Experts of a small language model.
Size: width 128, 15.9M parameters.
Experts: 80 experts in each of 13 layers, 4 picks a token, a softmax router.
Below are experts of layer 3 (counted from 0) of a mixture-of-experts language model. Rows are named gate (a neuron's input weights, with its number), up (a neuron's input weights, with its number) and show model dimensions 0-127. Each number is 200 + 30 x the weight over its row's rms, rounded and kept within 0 to 999.
Before each expert's rows: a language model's description of what the expert responds to; "comes after" lists some tokens at least twice as common just before its tokens as in all text. This comes from a sample of Wikipedia text that the model never trained on. Tokens count by the router's weight.

# expert 2
It responds to: Table cells, initial capitals. Short tokens opening table cells or words after pipes, such as single capitals N, W, M, h, n/a, minus signs, zeros.
comes after: " |", ";", " (", " /", "|", "3"
gate0,221,178,168,246,215,176,131,185,182,177,207,193,187,220,214,232,149,220,195,161,165,177,199,157,189,218,215,194,196,170,164,196,237,265,216,251,183,191,221,121,156,187,165,222,219,205,139,203,248,264,217,233,221,198,192,182,168,168,208,185,198,218,206,195,189,203,203,210,251,201,213,224,235,152,140,199,221,193,165,197,179,217,227,212,131,159,236,242,204,203,216,216,198,207,227,214,219,223,204,228,243,196,238,211,161,198,216,243,189,211,229,190,255,228,248,228,207,253,238,244,190,216,273,161,194,222,189,230
up0,275,221,198,228,214,188,195,182,166,161,207,223,167,197,188,180,193,184,134,176,192,159,202,197,194,192,240,177,166,148,158,217,202,266,221,207,176,195,231,141,180,170,159,177,231,276,188,211,221,233,205,217,207,205,197,244,170,216,177,187,173,210,169,228,198,181,194,207,225,223,224,221,204,142,178,163,234,208,208,220,256,251,209,186,154,210,171,250,241,219,210,172,234,210,169,205,206,219,220,193,202,253,176,221,155,190,220,244,126,179,224,194,174,198,213,246,209,262,237,251,188,251,194,212,251,188,198,190
gate1,194,182,211,196,183,183,196,223,216,159,237,164,224,156,237,216,175,217,231,196,177,205,243,155,240,167,223,140,208,208,215,173,200,190,211,223,130,196,177,190,189,211,243,199,210,236,225,219,236,220,233,204,242,180,199,256,189,196,135,167,205,245,205,129,172,209,228,226,193,199,221,251,218,203,177,195,213,216,158,174,186,268,172,237,184,162,279,262,180,223,227,181,243,193,230,168,238,223,216,162,172,243,222,228,201,208,197,249,189,184,179,193,181,215,155,237,154,245,217,237,220,192,149,198,172,203,216,172
up1,184,204,215,173,225,180,213,234,231,181,233,161,284,192,211,226,130,161,191,204,159,168,245,195,256,182,211,190,197,174,205,199,223,199,206,243,217,167,196,170,179,210,191,216,267,267,226,164,231,247,235,177,264,222,165,191,213,179,145,169,200,234,193,148,191,162,229,224,233,133,215,236,205,147,178,149,209,201,166,189,206,294,208,200,260,200,210,220,182,207,217,191,194,208,193,217,198,230,213,161,181,216,214,223,193,210,195,217,190,200,211,210,192,225,167,197,171,244,197,258,178,243,180,175,225,190,202,187
gate2,223,208,171,198,189,165,189,175,229,194,177,148,159,204,196,230,213,128,206,147,178,250,209,187,235,239,172,193,214,220,203,215,192,208,249,220,204,244,247,211,230,246,262,225,217,208,186,151,181,214,188,223,182,206,179,192,224,171,189,244,145,225,242,244,224,214,207,169,231,217,238,214,181,202,151,204,177,141,233,177,173,174,181,181,253,204,241,146,217,162,155,228,159,169,157,215,213,213,224,236,209,209,213,236,215,198,202,224,181,237,233,211,181,237,221,170,144,192,197,272,176,167,240,248,183,212,168,228
up2,221,229,205,158,213,191,208,213,206,139,215,184,117,248,204,208,172,186,227,178,194,208,162,182,194,175,179,206,186,201,177,209,242,206,200,262,210,208,257,184,204,245,220,229,231,195,214,213,222,265,172,234,231,234,198,230,191,178,192,225,151,234,219,242,224,172,236,220,218,204,212,144,189,259,180,203,181,174,232,215,194,176,187,210,219,218,213,127,170,144,166,225,175,215,196,174,160,253,205,192,222,175,240,235,220,192,193,197,195,212,230,241,193,273,202,170,144,202,178,231,132,196,220,181,125,219,221,195

# expert 23
It responds to: Hyphens, dashes, infobox lists. Hyphens and en dashes inside names, ranges and list lines (Seine-et-Marne, 1977 – …), plus digits, slashes and taxonomy-box line breaks.
comes after: "\n", ")\n", "1", "2", ".\n", "3"
gate1,220,231,212,215,118,191,243,243,226,210,217,205,174,169,197,213,213,228,239,209,174,179,240,198,182,217,223,241,200,214,189,212,226,175,233,175,219,174,215,192,190,185,193,183,212,213,171,158,165,198,210,204,211,192,194,173,213,222,230,170,177,217,211,253,200,208,202,244,185,145,222,179,167,195,162,161,170,209,205,177,237,175,198,187,183,172,170,188,245,196,227,206,232,192,244,144,193,170,226,274,277,258,157,167,239,167,198,208,157,208,160,186,164,298,161,181,209,186,264,184,201,166,202,179,160,179,168,247
up1,200,216,189,240,154,135,208,233,208,256,186,142,220,205,211,184,220,230,223,220,166,185,248,184,171,177,204,210,187,201,178,180,248,197,258,242,206,163,226,214,156,168,200,198,165,231,150,162,190,200,196,153,192,204,154,178,161,150,216,174,203,247,218,222,199,176,205,240,200,144,211,186,186,206,144,202,191,157,238,196,218,226,233,184,233,217,166,211,216,183,127,217,167,204,202,174,187,188,198,249,250,203,160,175,237,156,175,217,177,183,172,201,202,276,186,209,162,182,252,171,197,174,181,192,129,221,188,227
gate2,208,187,180,188,187,210,222,177,183,224,227,193,160,174,194,147,200,191,231,169,166,192,240,192,231,237,180,174,165,237,228,188,211,236,220,188,191,157,152,181,216,223,204,194,166,213,172,208,232,270,223,209,180,159,188,166,202,197,169,201,175,196,234,203,223,211,173,220,216,231,199,185,244,117,146,230,220,166,222,174,262,285,174,171,162,206,206,219,181,215,181,231,211,260,204,165,133,186,139,196,223,178,234,222,175,197,236,220,152,196,201,225,192,177,252,239,164,206,233,184,250,237,175,185,205,179,258,213
up2,190,144,162,187,170,203,195,183,272,151,228,181,190,168,210,203,228,201,212,160,210,225,215,199,224,194,186,133,133,191,184,195,288,204,185,205,191,197,184,159,219,236,191,232,202,208,193,222,225,248,211,193,199,200,177,225,161,211,136,209,215,189,224,176,184,225,162,243,205,231,180,203,217,175,187,216,215,125,197,196,234,245,209,148,181,216,201,187,173,192,154,228,186,284,242,156,163,187,151,216,166,188,194,200,226,198,221,203,170,178,224,229,185,206,271,227,173,191,281,188,200,239,213,209,223,214,207,229
gate3,211,195,190,191,159,153,191,221,152,221,168,183,169,198,259,218,222,157,221,177,205,179,199,171,199,242,223,189,221,221,188,243,276,226,249,189,214,177,167,147,215,174,181,217,250,139,168,200,209,207,200,240,180,211,192,248,128,167,178,162,196,211,233,177,163,229,170,218,200,224,173,193,204,190,181,203,184,235,208,218,204,194,196,184,232,196,216,183,179,204,201,152,183,193,250,138,236,250,222,151,236,156,229,205,230,269,206,268,161,161,203,240,186,251,261,192,196,190,217,245,236,200,200,196,203,203,190,184
up3,228,182,178,220,138,180,236,176,144,205,179,176,166,204,241,197,219,223,184,179,180,183,216,152,217,183,169,159,218,194,232,252,217,255,267,178,216,204,162,166,195,159,104,205,256,169,187,214,187,203,225,214,171,180,231,181,144,165,228,159,189,190,208,180,193,213,197,171,229,215,200,202,217,156,192,182,172,189,174,205,201,207,206,216,216,217,217,201,164,230,234,209,194,162,214,124,232,188,227,189,244,175,210,208,252,200,234,264,199,172,208,243,197,265,236,215,196,233,259,216,240,212,215,195,201,192,244,155

# expert 63
It responds to: Closing quotes and numerals. Closing quote marks and brackets after titles, and final digits of years or numbers, such as "A Fresh Start", 198-0, 194-6, UTC.
comes after: "201", "200", "199", "202", "198", "197"
gate3,214,178,218,184,165,183,202,214,211,235,208,222,207,173,223,182,168,218,227,207,146,258,247,192,207,191,246,182,172,176,192,207,185,218,170,216,220,173,179,216,238,259,176,189,176,193,170,187,217,204,182,188,148,206,167,178,240,223,203,211,239,160,198,226,232,256,201,259,258,181,210,249,217,182,169,193,202,254,186,157,220,181,198,162,215,242,209,205,208,208,205,246,176,177,174,193,141,187,120,192,158,183,138,190,186,188,242,173,192,156,181,217,173,182,178,238,195,265,179,221,136,199,154,156,264,231,189,200
up3,206,183,246,221,176,191,153,200,184,192,203,227,223,230,225,199,166,197,221,221,158,225,263,178,200,192,243,177,151,224,174,215,197,264,184,229,216,158,191,202,202,272,149,217,190,222,183,203,228,191,202,174,179,199,199,212,197,227,173,206,188,204,247,212,224,203,252,212,262,186,228,246,248,205,162,169,233,216,175,206,246,178,205,181,195,253,220,208,208,176,200,213,196,173,221,174,162,201,88,195,151,169,153,170,192,188,230,177,191,169,208,160,185,199,196,214,166,268,183,200,171,279,178,171,210,247,182,205
gate4,172,169,181,242,160,221,234,229,213,182,200,207,183,216,165,212,198,183,207,246,247,198,238,201,189,168,212,245,209,196,202,207,250,236,243,178,161,212,188,146,197,185,224,220,206,192,216,249,197,237,194,230,218,234,232,147,200,198,189,145,214,172,179,210,160,214,207,217,218,182,185,140,167,201,185,193,241,134,162,206,179,226,215,266,207,207,151,244,185,193,226,166,196,202,201,241,183,246,216,151,183,231,208,217,190,208,139,196,198,145,178,212,244,247,192,251,177,194,248,167,173,233,210,277,247,208,144,188
up4,203,213,198,202,187,216,232,219,207,220,166,133,161,255,246,164,196,243,208,188,228,193,197,153,172,203,199,147,203,162,181,189,163,230,201,180,219,153,222,141,199,219,170,253,204,171,172,167,260,221,236,226,226,214,199,165,206,140,206,166,156,186,209,205,222,212,186,199,211,165,226,164,189,245,143,209,210,165,180,223,202,260,178,187,215,201,202,250,181,191,226,217,201,231,270,239,200,198,177,200,227,157,222,135,195,181,190,223,241,221,188,260,206,206,210,167,198,249,184,214,209,174,229,243,139,249,164,194
gate5,198,223,218,214,218,222,183,230,147,192,126,218,223,232,230,222,223,163,218,139,182,177,232,191,260,193,241,197,181,192,182,194,200,220,156,242,154,213,238,143,194,217,211,215,272,214,186,190,216,228,228,176,192,232,192,194,140,234,232,225,172,232,159,196,196,195,208,194,221,196,207,212,228,274,185,180,232,211,173,240,216,217,151,153,228,232,192,191,171,138,149,162,174,191,219,220,209,193,221,230,188,152,238,216,181,273,190,215,192,194,148,225,183,193,262,194,168,189,172,217,152,209,187,172,183,213,156,205
up5,211,174,237,214,175,210,167,240,163,200,165,200,217,210,253,180,254,145,261,181,179,179,161,223,221,193,210,213,201,210,237,207,223,178,217,231,221,206,226,196,217,221,199,224,221,180,151,203,228,222,223,253,219,207,205,162,149,208,247,179,261,197,254,199,220,216,201,185,211,154,164,234,201,221,155,159,238,199,171,254,247,203,181,207,190,192,194,238,155,172,203,161,187,249,236,191,147,231,167,234,213,211,171,195,214,187,140,230,189,177,146,217,215,198,206,129,135,190,192,220,166,187,196,237,257,241,196,223